config.yaml
n_layer: 14
d_model: 192
experts_per_token: 4
moe_layers: [0, 1, 2, 3, 4, 5, 6, 7, 8, 9, 10, 11, 12, 13]
normalize_top_k: true
balance_loss: 0.00232
norm: "rmsnorm"
optimizer: "soap_variant"
grad_clip: 1.0
batch_tokens: [65536, 131072, 262144]
seq_len: 1024
train_tokens: 472000000
steps: 3251
Below are experts of layer 8 (counted from 0) of a mixture-of-experts language model. Rows are named router (the router's row for the expert), up (a neuron's input weights, with its number), down (a neuron's output weights, with its number) and show model dimensions 0-191. Each number is 128 + 32 x the weight over its row's rms, rounded and kept within 0 to 255. Numbers have three digits each.
Before each expert's rows: a language model's description of what the expert responds to; "comes after" lists some tokens at least twice as common just before its tokens as in all text. This comes from a sample of Wikipedia text that the model never trained on. Tokens count by the router's weight.

# expert 18
What it handles: Capital first pieces of words split into fragments, often after "of" or commas, such as A(griculture), Ma(urice), Con(sultation).
comes after: " of", ",", " and", ":", " the", "-"
router:180110143116161115103175074129088124106115111079090122178178103070103151151127102119135138150189077111092179163059113167117117109145075148086160085106134105173156069147115115125159093169182148156113148179157088119096109146160176156181098105065131152152173165095143161077086122167172125115120087139092141126155079082149190149106147141160107125098109082110143067138126137159145083112092102156092150105086180133125124146147185135141146115164179103163170167102140083189119160098170119111099164172152119117106156119115149073100162132166142122124109120160133110206199084146117127130
up0:173143120127152139112161098112119128087147125129123140144113104106163092077104180124127154126164102062159144120082134087162176114123095181114103167145146147195122177135093117114097187149086156080128078133065121106092130150091073124136134098139140107126131105142155129096106119168092175077052112093126031148068145118117143125142127139123154147151096174136126155118149149114111119132158085149182140118073110123092107108140078228072103127107168123092186149137147126107070169148149133180113122141101138057145157095124189070166097091051124105126140133101111115151187150145162174072
down0:131174120116115155145128104072110124144107108135113105074124190134036098181099129098097140153130133132094138079116126120113136161114097180100115126118134094170132139118118180158118169106103131182067171157099119159143138121118096114099086083126082082147120148142127142156139204204114101089200132072151170087144091150140131146125083115144158116083145111148096089137103080133131066091111170128113148110179128150113148085116137137114156112163089138130085213079125148078150108134173124090130164153125123142096167065134121173134175143123128089075104043138119045117146128141050072148

# expert 26
What it handles: Articles and possessive determiners, mostly the, a, an, his, their, its, usually right after prepositions like of, in, to, on.
comes after: " of", " in", " to", "'", " on", " for"
router:153140137147139144119139113122121112183124141090075129157153117076092143118123126186158131090125112172164146177200184163105097143099125101104157100164133099161105155164169142132145170137132155057113094121097098138123098081074149142134152156087175149138149120114174148199099136094140149154112133167183122121133138089106153180149176146104097091058176169172147056221133114093168131127128119118116084107141137108104123083108110106080136105150123191132138115136125105166111145185197084154106195115120147118126208106120141077088156156109126130204077095100149128169135105193121086131
up0:104106142172109134167083110130164086100177077123098189136099145109173153086122119099174119137116124143141153104123158060084102165165147086136165152103062152151207107143116125149155136091139139080092150130106139117138195068111127103137113149120108095161107202121194174137074088129145098112146116136173087138106154184124129147134199114112159101158172055092120135129104108095122177134084093119080153144097075151160143143147091151141118093090140116107135162069077157163162141165122156101093132089078109159130125127144185139086139105056126111135129122189156139165107122178210172134
down0:107128142145089123190107071159118106112150121107122113150150146141111114063174150128146129129058133130115095144134116133058081116074128111164205108106155064107111158128178174159120124145162128094179108161115124077088126128130167091126166126133100100147167124123163079135181175110114143080136199153077094117133050149079135177144117156087147149053182165181111166173087087141114161188167146155118131202101116184152154122122166135161133126182115160113119126128139084148095150139147131153126126093059128174107093117133122172096052089124178078089103120116097128105152158129129136106

# expert 58
What it handles: Word stems following in-, con-, ex-, de- prefixes, such as duc in inducted, fe in Confederation, ne in connected.
comes after: " in", " In", " con", " ex", " de", " re"
router:087126119174173095093103107185172084085159087163101131134128185088131122122105100128110111158161108153096107126083131075116108137110053099074128142129073102095060115124155137131130070129070153127096153154134120114112158090100123117163132073191130131122133083117104092044149162140097117137098077104142118135096123099165083113192157143165149096080133108042099102158110160110142113128068098087173145100092122173141134168129180159091117191113081150128062151160082152179117180161084162171111107110109148113113112094148215119089151140129084120143165107131126159140105135088124147110
up0:080164156175047005090111149090136078121141098125108122168152145107157094130133095155134145143115164143118115141139159143113142160185114099118123088067151147158166108188082198081144080142084157164092098166171162115134060150147146172152187144159119127166120120114094186162102106108102108143163142119141117080157083131086112106148114181163147165116130062218101171122120116154134129085117139158143107133122114104124106121101187108125106117140078096094116147098147183179137104162138161111114163119091100156087102112120116190060146152102144068093094136116166142131149131117124136091
down0:128091122130127176137156095157127064168066158103146126122146121091111130140109141142111153081190143131092048092149109116124138135157085154157159179157098198150092141092092162100140103121169063101170180149105099140164166136124162096139177074081089130082075121159094164159138136141072110111116132134149081195060153132167116114061166142120114093133148127141157129113160121151125132146120112115164138112112149185119127222113094138126147137115113152109092104154028089131127146103110127142122144099168179137169047148083119090122060126163129218108168124131112132121118109121107169135

# expert 62
What it handles: Pieces inside or ending compounds and common words, such as per, ick, line, land, ter, house, and nouns like water, River, plan, cover.
comes after: " ", "s", " S", " su", "ro", " trans"
router:138115195138075156132128082155105103136116158162096147074119143171161112114084102098143111154119086167097131112156114140112114114081092125194146047112130114169106109115150099144095082057146139105131090138156124136122134128128127132116119108153124134117101103200137126166130036155105177073129164133089046146097132151106062095193131121157093144095195090129070155071133098098139172100150122119163128156152123158122166192096160102130165147193165128084139098114134163154118174171103132194171136131163093141092105134170087181145082109110120161053140161144173163124109105112142097123
up1:166104204182122186106127157094174166087158155142097152115168110112148102133095099104101131163143118179116100127135110127158111114147086101149135108139111121167129078157189173174119108118151134106086095088156137180132149136177175128177137189131140137090106181144094125143125083133157123081123171150122144083193097150142121104120110144186153116125145171092140169099133128098150084113097152141216098164090110158059149127101127128140177155166200103090155090139103102139161138134147141159147109125116157114133142118089113134076175169094085208133042153241143109112147140124088121132
down1:164182163139067125115155042157187077140054102142121135129120134130143136164152175074142086101107082138149157147175137116160125182129116130142132159107049141104101130102129183094113114183136108071163110110049117184110105103132139063043128150117110121085131109107131111120119190131061116096092178137109109142158107132123151113110089147102069149104123093104123145125110076084137158089114075216107189175116095103084150127176149150101132135110156094143135113147082137120068130147094121151151108160147069109134098108090147147188080134132120117103127129145107174143130136139170156180

# expert 37
What it handles: Line breaks, periods and URL pieces in infoboxes such as https:/ and www, plus do and no words.
comes after: ".", " ", " |", "==", "\"", ":"
router:077159189125153080122158123153082169113176160122108152127133136170102139144132137166093157126065130102121115158070052093072095118109168105157146180079142154123122143141167132120124108122110075141102070092084145145105091132101091103155116082070083122152133114122188121122109056125132091141114156080108099091150220200120136151112132141109122116091139116151184183107136063159124110125129091111130084105130107116117140146186139094116071171112147170126187136143145125094099157164150037116116178170075142177082135106063107159115088165107159140116148137083145148112126139182155146109
up1:138162130118158125105080123198129154121089114132108170111127097159104118165096077147135124156145161137063106129073103151118130107102113144089146094113094141092119111088158114144146167106116129100105110066103138084170117197151077128079119132103147122110125129116176156147135141133111122175126136118100152120132032151115151122124160186131127134126182141116152147113162101133217111143116106147125125133103111169130104128109182136137131110113142180170075104052143071097098149137118169104144208150066110123156141184173094160082100120140184146062092100128132103121110085247220157153
down1:132081097107126115155121126124136082133123146163198079094138152136158171068135186143090150146129091141150175154103119140113196147083113122151080159155136131076126170099111149174122129119134108179107094145119092171114158133186120149160135074100146169101138099145161082096098174146112147044106209165087107113095097139156105116140170144123134161113129091118176189176117101127147087184154149162124110178144101105140095066108094086092063185087142111177197116127123131139115098133100076111134097133158157140204110130124141117191138086087054101142116122171115107155122123070107103111

# expert 52
What it handles: Wiki heading markers ==, ===, blank line breaks and infobox section words like History, Location, Release, and field colons.
comes after: "\n", " =", "==", "-", "History", ")"
router:165158117081098103146148169104122161080098144077121143064129110155085131198111111183105123100084171161082091103101146142119151126136148103157169136102126150095047163111109150090128105098109090102126114166143110161126128147135187201150198123162185085100158088130141112137063068144114173120202135156140162106066111128147143087167111171194151174180169143084180129136130137145129166106169094176178139083121102147108084111165162129083099112158104096208083186132140099188115129119113124156111091153097131122111114120099110129074145170114125090131082143135152116156129126134090117147
up4:101173089117094086124128136097090143169168090108131128098127116167107132202182134144158131174152137101154128129115168117096176127168117075140127111179123139114079174160160133166106156169081102131130176196111097174128151138121184206110047105154139161112044168102114150080151117200150116130185081149148086106152153056196129136131127070129102156129139135119126071133150120118182181133136054068143091130100122118157118110105156173158167128105081117201098134136099121177136092113138120157112151110172123139101125140092059108079133164147129125099137142147079113120144141111113160114
down4:115115125096109162111152087143185126136174106080157149136142133118126108173109183115158032105168088121097134209085117117077139125082120135204117149119124174151126138115137089151098101106083125121099098167096178141169118149143108151161134123139116106172109139099126114125089076087114104072107104091127151118089119160134158114165129164164089137105104067138161092127117171082196143101131125115165112090072084131162133094119132090070105178178138161125130124140158103176192173158131121114169088116174083045102071109130157131136137094206162090155134122117154077160049124095134142142

# expert 45
What it handles: Every line break, especially before headings, lists, table rows and equations, and after table row ends or section titles.
comes after: "\n", " |", ".", ")", "==", "==="
router:159079099199137175137147145136143147106114128120145165078158079136105086144088120133101117160156105105112099143156147150195154123163160080068168150139066120148083054119106112127153158092147089102174161140104124151153123165143083113097183084125159113099102135107099081133138147178097175130082105124072119112091136043153158118077178150181118108130123130092166204172148161080143131077119095152157128187085104125171091153122106158166121170151128128142096174097207105122123129070110103088130127102092143071127116109134106188103096078148102163170095144149148125176131151186139124111
up1:072142159050155140089135077174136012147158097169167095111165095074080177185145126088120163186127114142100078112103169159121109090193093116130076130086148133127101142115068126089155103114127133082123102142162094138162140119097137086158117156134101156148104100136124099102199127095105115102118106145133084117190130094140143115121124129092105180091139099122108152189145104107065078099107129124111111117125113115123166116159138111154151089091124141176096139206133138080071141137121089134092149109095103105127091065095193137123119178081158157112136098154125172111115088139084152078
down1:170141123154150159087099112072128078096180146129163145156087109118121125116106161126114168131110186166187086141170146136118172131182080085148119153158122139160131071112114108194174134126170140130061109120122062120118120168122177156151162066160066117154125150087111141169110179124125121146173104146151129098138103080101094109121134131154191120078133106138143142110069130099065161146071062114115181158117165162123133118203094127135118127148087157103108133164150101137151114072164154106165122099159111138127149131158149162071133097167156126167086085111055148145140079127196176200

# expert 31
What it handles: Pieces ri, or, ud inside words like Transnistria, territorial, Juventud, and the words war and War.
comes after: "w", " st", " w", "d", "th", "st"
router:075155173132144176155142131151167158106184128104067150120141082141168145105081106112184069128115136114113148090084161139083129137125140101127139087195103200110115134101093092211195122145077146157114155101107121150111107133103097151111129140107137089147124085149080191049188125159085109119134116122164082175164146070113152096103112104120086101151070109178146096111158169144063155111122136086151107117118191136160163143158104123170082130056132163112070089132125195131143110155115139147103126084139148140102129119102100191125102187130127116133064139120188117147109159141099162130
up0:097103128130107176117156137116062068120086140072149112130138089125146108114130142117127053157191121116161199144148124083133162164127146091115116109080093136081156113082113113130155080110094124130078127118107094165149123150141123143186183156104127115174149160165243193128134132111156073108128138186164151137095142118190138144124059152144089152133177183117148117115138134134144085146104109137179105076142114165149127092146150164178167120112159112096093094128163137033128116096148093169156156094122175155091153132160111141158134174101122130164127102127155140128085202138203160103
down0:172120093164115162120155105096155154109113152145119097100096151119061147060096133090131143166217196115129133168144210070143035100086163201095133115170106161158159120088125102132151161140200145085157190181134193153101096110152120129142128154226166098117129115116067133072145115151106120123120151123100135122142132127109167088118084159150147155131158178155113054100176132124160163099146146108140145074149102158139160170129119176115141150068139121158147131129115110095127156107087156130167118123108095190153178138104129157152140136130187115073152135130115134156168126122133143110

# expert 24
What it handles: Capital letters and periods inside acronyms and country codes, such as VHS, U.S., FDA, ITA, GRE, plus words like States, Army.
comes after: "S", "A", " U", "C", "I", "E"
router:159149147146126200143164163154127166130127151129168104162161079176105091139063110077122106142104100153158149191164101131167106165130119117142143084113119148066182188135099115093168132082137185126137135080150147151140124116210105121132096159173107100083124105138150143083134156118076123142197154127099169108177106169184162115098106104082133195155150112107159163095131128145124096151103135137109118111178159115093135147154069136055109095165091124214162123083162154105111140132118127121108059177090117127089130140170121090153145140103125115135156090051091116165123074161061136159
up0:133086095195133066178123126133128096147162200120131167110152119140151178091175181179158084108133144168168143103149125099130126117148146155136139135063112136111111143166164129191117147135083167141130095158124115158119157078169135133152047174080032106122132193034108115136135128146120133113084146104091098151163166139156156151153172146116135106132114122148104134149147135172130151143136117202151146085104177169104170080109123133122183121129143114140111109117114194094068146088083126091183141099198107191139187100115145125117146144091111135108124137172059123110147174116173107131
down0:094066200155081085168085073124153159076122193135170173144159116073071099140132049154116142164125151130097112169116048126138147156064067100166151126169096131101170137116131162097143117144117146178137146099104107130171096163165154145109125181099182113124179137140101109164123167143107054114067110119155127117145088096100113108135066135178097161133136124163120147086114145129135102117142126145118126111096128109140130134133102056075106175116123150151130140082171102147054105148166116210133126114107107039137106154134109118177132105163105092068105091094138120142149122102137118102

# expert 61
What it handles: Lone initial consonant letters, especially C, c, H, G, starting words after the or in table cells, e.g. corner, Candidate.
comes after: " the", " The", "-", ":", " a", " and"
router:150113092124141189109167147128159092094092137099113134149196086134118110116157147117133190128163178118103138126156130153094118120111134054115176080126066127178180204161117144118118135138068112129142113120156132065072140124154162194138140156118208077101160172129075138081161114146166123159117192137123140133098127179069088097061129131148141133061149127156137107133135092162128108130149148124079167129166107096186095145155139140095063146081128173168039182184120125083089190158132113090096159145173139132148128176138105142142093133132143138125141118122105188123112132134111163103
up5:130157099092147135132119071117130111122133127110120131163028106159147061088133151094165133117148125141138103131131136097122165053150115151129160128141177109136183210132164155113176156139123120219068113089146108154132130103092180115143130189086180146080137104149143079176095180189154147190148134088125090204125090153082125064142171093147124167151072092164132170148168158110125045117119138152124143123118124185149131131083129139154115121113153136083110105130111137158135145089133132095094150121102174091142073105113104144085151130099170109126180098164104187132097152163098166102
down5:138139157180203133139150169154137126109141107131167161119138108170135089155117114135123175085199127119156181142134054090131150087095126147125178130117154156120115145183118169118117125158135115088124143205154219105104130187126081185169090088069110102141159137108173143042110106098167141132080148140118132137141123123105145132094145179108091150138127144122117093111135083104094120128130134105131185121091141106126141189127136143136138115171133107151138074155120087077115054087102189133073144148150089112096086141189092141118120060121065153127183144179155094117157107114048117088

# expert 46
What it handles: Short consonant-vowel pieces right after a word's first letter or prefix, like wi, ri, li, hi, ra (dwindled, Climate, risotto).
comes after: " ", " d", " p", " c", " re", "c"
router:053111097142112152119149129146104142101141190107127139128189150082146121095156101154147076145122122110123131054105076082106134152159131103120111099120156142101135142094166150199152088111121152158115146115087144168168126044118189168151133155120119139177179103147094117102167113147148119135089087097169128171143150104157097164158121151169073161085103114107120114180104092160142070136160050093143131104093197164137185145185149131140080129093167178140192087133095113169095139112096133181120145081091100150102141194152117163103053130125140160128144128151091188149197133107123132118
up4:121097111134182109088149118152123120166172159139092119105142069168111111124108104157175113114046126083141127119027154087131128168092079146168095139125186164144103142124117094134127140095136142068159116137126099115120148124126127127165138133118131198123091099187082079143152132140161094109055145152156159081130054133066121104160073143136079123109077177114118154151092092123098193134153093088101106111088084162086119104142107116151116140064198106106144131151163170109093175149132128104139133141126118120091185085143142082122198129047153108183112187143104154144148143109099108100
down4:117141115151116094091111135078142161109119109094149113097150163110102158175113180106187089169171047147154141118113144106150136168141128182126125175164148088099140102128149160128122137081135090125089173112127157160143114144138064102102100112117116138123092140138177132111093130163105110121081165146104124185097076131143075133126116141097096073115119138060136138097059163138085132198160152109114163161092083111150116158139196204085155116150105087172152107154096119151109084115111179064130123140107130162114100138135103183129100108178115071202081149182155072113124131136145167229

# expert 34
What it handles: Dashes starting infobox lines such as Genre, Label, Running time, and line breaks in lists and results sections, plus pieces like Cup, Super.
comes after: "\n", "cc", ")", " S", " co", " also"
router:140088166088170107159127141145166124115189080105122159072119140090166147107103130075118097112190105137122128104135146153172091182071188150101102146150164175100122113119077102127122131173116168074127128155132162121097093143117184189063150058147094137127098122174105153129145142106149071103158093140161106172121168173171106071156123096161098111173110146138141113120166140064130136183154101119102120167084104138175077118143116080123168104172108133101170123103141080134173107114169201169095191145074132152096103126103093075188155124144130106086130080123133150135097140182119078122
up0:115061161114186091070168164121139140138170139062122131116110097170117109169155108076118179099146145136157109131148125102171123125145165145185074116162093128076092072107106129111130132139115066103111123139167105220082154222103136095080161133169112126086135124173119155143178166076148129070205152118111132083105096067067147179123141033158185147152083127099117136128150125163093116154142132161145162147165119132119068158117175143099153098152156118120110138115134111145184147089114152135146117198113136118122111187108129128156146110099120126139079133190087151103117137130127123108
down0:157150154161109115185129155102154124094119072112167131116155138123131138137173066154132118165095107156067136161087156139120177210107090078102143117145092089118139157154154121111110095158186132169088081146160155131146133096088083084095098109152136119162120116099120087161134175080058151155131132142106175080151129108148046175070134073102122141139075105125122092119107084128077089124149130172175121165166124180045182104110139200082160136143148103154131111178130103052069119114095111131142131071127178129106102112152127091117161161116135154183138132107166163111161100128112137090

# expert 9
What it handles: Single-letter pieces, mostly s, inside words after s-ending pieces, as in Brussels, Prussia, tissues, across, Microsoft.
comes after: "s", "es", "as", "us", "en", "c"
router:105141129182135161140145152168113083146137149202124107150113157149146103132114147112142098217143148190147139131108166108115141105049083166047150140162048103135131174117185129152084147151104107097114145168095065105114146093142186140115126147128094115057106156126093177127088107194093120172082104091133120174130121192172160144186087092136135119117112114093126116151152171117145072176121170111100112119127077119078126113116094155112159201099125100134121108165135130173084208114059168141098123142090165157115139119178198132140139117125154128118134098128142161126166097141136122090
up0:161146183126102102124163075145108108148139114143105092193098151165107144120112124156087139163096107192117101125171124091179165173112150141114118115080157160164063130146167094184116103106100210122144131122192137089066166130099109120174143128165142113146110162183087195148095130145151129124136146131073143139155082128162125085156163108132135133124132141093121076102099147104105174144122129223072185074128112137155056121114204085090165132159123149079083128110105158145181159065088117126126110117148138106125151126102135143102137100180197066123117123079166160122158147087140154113
down0:092137193153150115120173119117095197142133114128102126164106054115080084174135153188161150140091148173113175098122099109146081109104098138140084173050149157073154138136071145114109123126094108119154106118094098087143117110107135122189110124108118118115116086135146113153123136146053048071099156147123104109127179151109163169179066143124113153074106144162114104134188104131182142135136159159110074111077117165135131115193126135096141139155101105089110162156145208100157096140136126089147113171157099081136095142102083125131116124111060168133179133098078141097176213140120097126

# expert 25
What it handles: Sports and results tables: score pieces like –3, plus signs, slashes, thousands commas, and la in Oklahoma, first-class.
comes after: " O", " T", " C", " 2", " 1", "O"
router:166125117126096142135098125137126175168086151056137181079115154143127146130132087063145124065065123138139143098117123151101143130083095111134132093104144079153104182129152158155133135115144094126152103136128152109121105122147186172121112084147112168108101180139134079106111189117130078179148151059143148103121168129139130070123120123099174123112177085126108144163151106171147138198097117066105163103090160135146153183109171122114065126181083171146177137192126131134149073060161114097142192130121085189138114190070097119161060120160096120127097146096146154172094201136125158139
up0:060144143171157116095112192104156145113161091137117107119111106123139249146146135127161148162090154140180130151181084115114121113141081149123074098095128142116090114132195127200151104136154127095181117082137163119114129139122225123129079077095126118109128130148101109103106126103064167171182130161101131150140071121124068139149125132147128128090134143175145149112128196074080100153098139076183107149158161088156164158097125134129133106148096087145158117111108105179098126137144153063180107098182118148205122184190099164088083128147115118126117144112084115139104112157097140104
down0:112161116110120174186198120101062155132114208107146075090121138105012139058112080163126141133129105110156135119155104149104136166162110140145006128178193122121131150092133130106113181160091120119130120129099147090168117106093150126149182154092106151144103149127170133126137106142127141100085138131114189109129124107150106127068149112092184159171133163152103181155155142124132056089142148090131140153154104075144085092068129063121117127143094106121095113115136092120212096131174120159089120108061106108096119143063091153121135099139139142127067126134108121116120141119112156133

# expert 43
What it handles: Colons after infobox field names like Works:, Designated:, plus born, year ranges like –20, and Preceded by.
comes after: " (", "\n", " Born", " by", "ed", " Total"
router:117157141119094137164086148088094155042142211087096144202146119159140145132097156137123076109169094116105079112106088094066150111161202122126110174130106146135083152144201170110123121125073096083090161129109156143104116167159153114130137131132133170113189126166147136118098093105164091156106089154119122133082105125110131098157146138115134185161150125160191131101133113161161190111104112123103160122089061098121073126128113087108065127141119087120120123141152127128145125098189146103136134090091181040078121115092181068138151152103122101088117110080066095178124143115143073108
up3:153114122126102161088108150097128086069108069131117192173156102126070120091132127114125092122150158100189147130124160141137147118227182158190104155138144149153073169160161102119130174139179164133116105144148144154063170137103109106115068148110151113132119097133125125133146131079116163059128131136116120159154135097132148163123173074123157101170133143147078124068154098142145076127083057161069102135083141140141114132166099155095139110123116094092086152095129081151092137162110144086168087113227150087091202161178132150121129107129125117185156094146137165137109120052109086105
down3:107122089108119155152081101160093121122106123136112079161144134134110123165121136130166152119172165138153125127112095179191098152109100137098161154127114072098153124123141089096067131118108099144149163118087101111213082121136118149099160046134176108144116143124095101160182198122089186129125100122128161132115151179229121144094143194083197153107146064161133140160145114130163121099176110149084081174083136117122112141099060102165130136062094095081165098133126101162102150040076106109117105122117155158140122122098103141120134161099174162095135172103115092170171118182150152148

# expert 5
What it handles: Second pieces of words split after an opening letter or prefix, mostly s after fa (fascism, fascinating), plus ex, dis, pp.
comes after: " f", " di", " F", " con", " re", " fa"
router:198145090149142113121068155170182107110102110171223118124137142089138106084081179104145114136144143098147102108113085107121145156160105099084116167083099152154138113138104177124162068120141126123186147142095122155171138110080123062082152091130082129194132095183112131168183146193183077148144073106105143128143106127134072137124161158153093079150160119143102159118148088183133120150089077115124144159177134119082130121142182182081097127145177146182070074110130123151116143134139143116156098094171141107157102088130158061126118079133157126088086082152141164141145083111118087104
up2:112069124181100113071086171170129108133119104179111154074131064125151131163104092197103170097182160065153135153156173152124144123189122105076174108120124147128107145128139159088137115096073161042071097109094137119140123112113134182178205137131121061150156122093138107088134177060104096119138117136116135113114134101128150142169152152211189081140164100104178164103120164128141133164148139151184124117159133097154171149099116120123135111163142121196179139135083149134124139152128120155087098122161123106114141188092110129068140125121155163117126118185140188093086129129093182113
down2:141111142118136147158050099114114133099122133110174126086181110133126077148084113112144106044139137101132112085134102155107140177082166127115105149173049076133126151152165072111137120203069162168165117067122080135138142171087108151179153140151173148112208139090133137137134168109166147161135136136139102071089125098103133109101088164088103155102098153128152110102179121106101131115130120130161126114136105086118116104147078064114101131119129134145066184126138131063123088071155138128117209106147094147097123113056129103093139154156064127194128120124183152161170061137168158128

# expert 47
What it handles: Clause-starting pronouns and determiners after commas, periods or and, such as he, she, his, the, The, It.
comes after: ",", ".", "'", " and", " where", " that"
router:100131138175154091107134134152149092164217181128194118194134145077098096133178147146140143101216124200157157151120174192184131121089148100114051148134100131125108156150151125093146143154076149133146100152129082140126109106109090122085120125105177070135082155092110145124105100103123129150114164159115140118134075115109124123149205148143149129151124148138163090191136095178152114095209077082144084053166135130113073122117119105122162160154114164164133131166193106115130087154156094102163132130061100150155113079114139099095144167099189085130123121117112143147162118122109090141
up0:093168168087135110116078147109125077170142120192095083115090148139149042145099107099133141112081177102080161129076142138146157167135101149159120076152173144166062117096112088119105086112110111159064084081124138111154085126098126138188142156098116088118186119129163087109132119212120101116149095099100109143203143147143097127134167105189109156198156145196179146152072087127124150102139146108112114118125054124119175145112091151119120122099112093135193130129083107113109085134190096119113136139094097104167094133130167177160124101124171164129082092107125158151099181155164119147
down0:179141159157139123103117097097182171120158180099112128107073158150112127170133092158095131074142094142135112139175112109136079176130081161132130141123157126177183117064095060121170133109090179156133145175116047116076175109108195093119126134140119135144115156090149185127109136149086160149160179097112180169088147123099133083140158143131116123038165134081151165163171127131070155086126148157184170123162127152138134099170178118120111124126086132066110163117070166157160126048099102108101127137124156180132090134080102133075119158114151109088124142145153149182137155171107097159

# expert 56
What it handles: The word to, especially infinitival (believed to, decided to), and space-led opening pieces like ch, tr, sp, b, st starting words.
comes after: "ed", " to", " and", " the", " a", "ing"
router:114111079185114090121122148127125138132190087161126109145167141063121164053142138114173146145124147109125134162068131099165127075120134045096162122137115119141117111100090165188126097113131120176190105058138158129150099111093107117169130146088164114102147126115158121117086184127114108134132159099061121099124128138086117140082165161184139141125100078148114079128157083131075086128194157093103103077129099104133097078122119128086131121154104171156104115166085091123090137176088120126121181116130115125129098129157107104154143208091125117133173153163099186129189146051186208094
up1:124140114134114080106129178121143162135126145145148144110104142177112125084171125156094197134170126105203149083143172138150109159076135079120125121138161222181130134120125109155115126124114190105186124125075069114072097078146131153139146113200092167113148116093130165150125115088051168102155120092144146099088066059171066118123137137170126175071151139106129101122096184100119139114129173116113160130130115131102136096087109103074194094124102130134142155139176095148063108105160197101088145149121105178120126120054135144108141154105151161195169119154126167110151133090110105157
down1:180134188107154119094055084101116157098167180098086156112120153118082133098178164160100154148123117174082147130157155048141154133167106079166110101168159119124075106077127132063124118108107142144133107129144155074130114094146160129158130134121131110164106082082075127119009110092108112165143121122106137102130091117158106130127163153068090126152198146138110120159184108121162117165118116139107117171089182118184180138141108153122196144114168120181153131093128095100100108169128085139151115100169087142130142149137139100143155126103152104199107128091197161172069114159118108072

# expert 11
What it handles: Capitalized first pieces of proper names after of, commas or list marks, such as St, Sch(röder), Vi(ctoria), Jo(el).
comes after: " of", ",", " the", " in", ":", " |"
router:110088122107210116099121113153142131145091093115128198139153136118156145164182138107173106187120138161084158161093114171161115080108104095088125119132154087153168154085103154164195114092130111089034090148147048139103156113126136144143105131063097179137110063095178145126133195092109169104109143097110125100164082127102127114133140120197086108111116085167126120139134125177102083151098107179147153118119156110072143162172132140149149073145109182156081148187137143127165159136117140101086143156104137157103109071148129139063163211155125093093165130167145136162149137128160157109
up1:216129124139106097110104160128080121117095118066118178129185085129084087174141164114190064150126133129194105156156123119177121067115159174122107116078155081134122142128145123110079136071092110120141138072131054116078104149142118128072067096162149125116083140185179106144073110120142155149167152154114137178173129125123133164113142078131122123142182115092109178119163162080091154109097149213101152117158123091114072156143097183109096123162136155096129103121174088114082116182157088129141076183138135122128164108097150122133124111176113140074130117118185060151130142128116125131
down1:089111113114096087097129118151148112119159114167079125135091136090186213080138125167120102134201104116113146147057122113044199159121116167098085122132092125120110117150124158165105147112185159115111182100108187048145172163117150115110141147134129111133106139162122123119089114139107154157184108160198153098151199116140117069110105142169095146095128149113114041171141115101136101064124123096122125147112105202150077161123093131111178148130136121094109129146139112129142098177149173115150203082122118090123088172175112105175136089141161175127107157186135142146181118086107141138

# expert 27
What it handles: Middle word stems like act, vent, spect, pro, and adjectives high, large, small, as in proactive, uneventful, Bacteria, practice.
comes after: " ", " a", "e", " pro", " the", " E"
router:078115115123189090100077157152121094128067109157098149151099136127094122130108059084160076133173134137126139176118159070112107112053125167082111111143168115177047121097149080109128125143134126161077094114093127195172135142106112079112133125173135134109195103112119104168132082139178112092114152166150136106105158144132082133090129139154081100151083166073110086101143174129181098091112082091176106117128100125194160133145152111095141091137107118127144124145038121089120181149135101142127144098103089125147117128154138087143151101129170108146193104190101168074090137091068173096
up0:095134129138112186081079116108059109141102112201140137122122096082135143161085136204144139122166136063137134124140138072167152145167146099105158151172126153157038126169164175143097111156157079150097138145135080143106146151103169075113118097160171134181053104182134143109129123139121137096078088155101126148142139128157135074088202125141120120112048140120077128071071116138113067144122124062071128114120121150124104136140086134100144132163142107092117113130170085116073086150121118154166128126111157088157173146121141101108132148192121160110111078138055141176118137151073088108
down0:155125137115143154091179119165126148092130170105111148085102129111076152113121208121146156167080160162159109138139103124141118084117157085161101109196148138078130107106173135129166151103170145119146141141174117145121162047114121172155205106091088117066162085124141205061136144054133153116149114116151141132183138169116126161177130154172120179121159106092092134186116186150123116142213118153154116149118125115138111163122166099128104124084163120158104123145121133123158120112017048107173186146173158129129130119116124131070157204101093109108153162131136140090124124117104114132

# expert 4
What it handles: First piece of a split word after a space, often prefixes like un, dis, con, inter, ex, h (unanimous, configuration, handicap).
comes after: " ", " the", " a", " and", " his", " an"
router:114079096154132105117141183088088111161172118136091134108135106072093141143211091166216096112105140138057137141128124103140104074182082070109125102075170111178139089130140144175125057130159096125164092135096140089123142079071131102125133116131141155114128127121127138121086164180147156102144143087088105100104145154075121082153141160231099110102199087158104148113140107163182157153119099106117158158132134121098168110141183097150114102163094124130100128182178097118106151156163112168142173069149152099114124140122106181118093175140131172123149129173135135164121152091065171149
up1:173124107140096186155100093124151223157117131153136126102105067124193102134161140111124134115135188193083158144135125142142127107108184136115136131077112182132122106096127180101132062097153155194135092112160139108109086100143162129142139090133185055176110079146122067109141119116148106082106167112154115150125105112065148085192118158103128181125107114194202147148128139120090097092148122109048132148086165092166134120063145097142130097101158163160137100170115165089145103178170146117142152099127128102126153134168141150097150145097169116094121225131118115172171156117113148128
down1:132095059158125130089161099166100110099087138206127173119092165054151157097100153084085174120111137177116109091125097175114131136148115089137126115162104126138139102108139128088078150139109078046056102161128128106174110157144142127105065070127074120099116138208139156117130102158146101115124083148149114137090094078139150089118088145065094062060189119135118097098082139146152164094118155149152137102135138123137094173129165096135110147088137108122083133098135124141135225104095044134165107153150145163156143138131125107170097138121135088132174117112120146186149096071129101161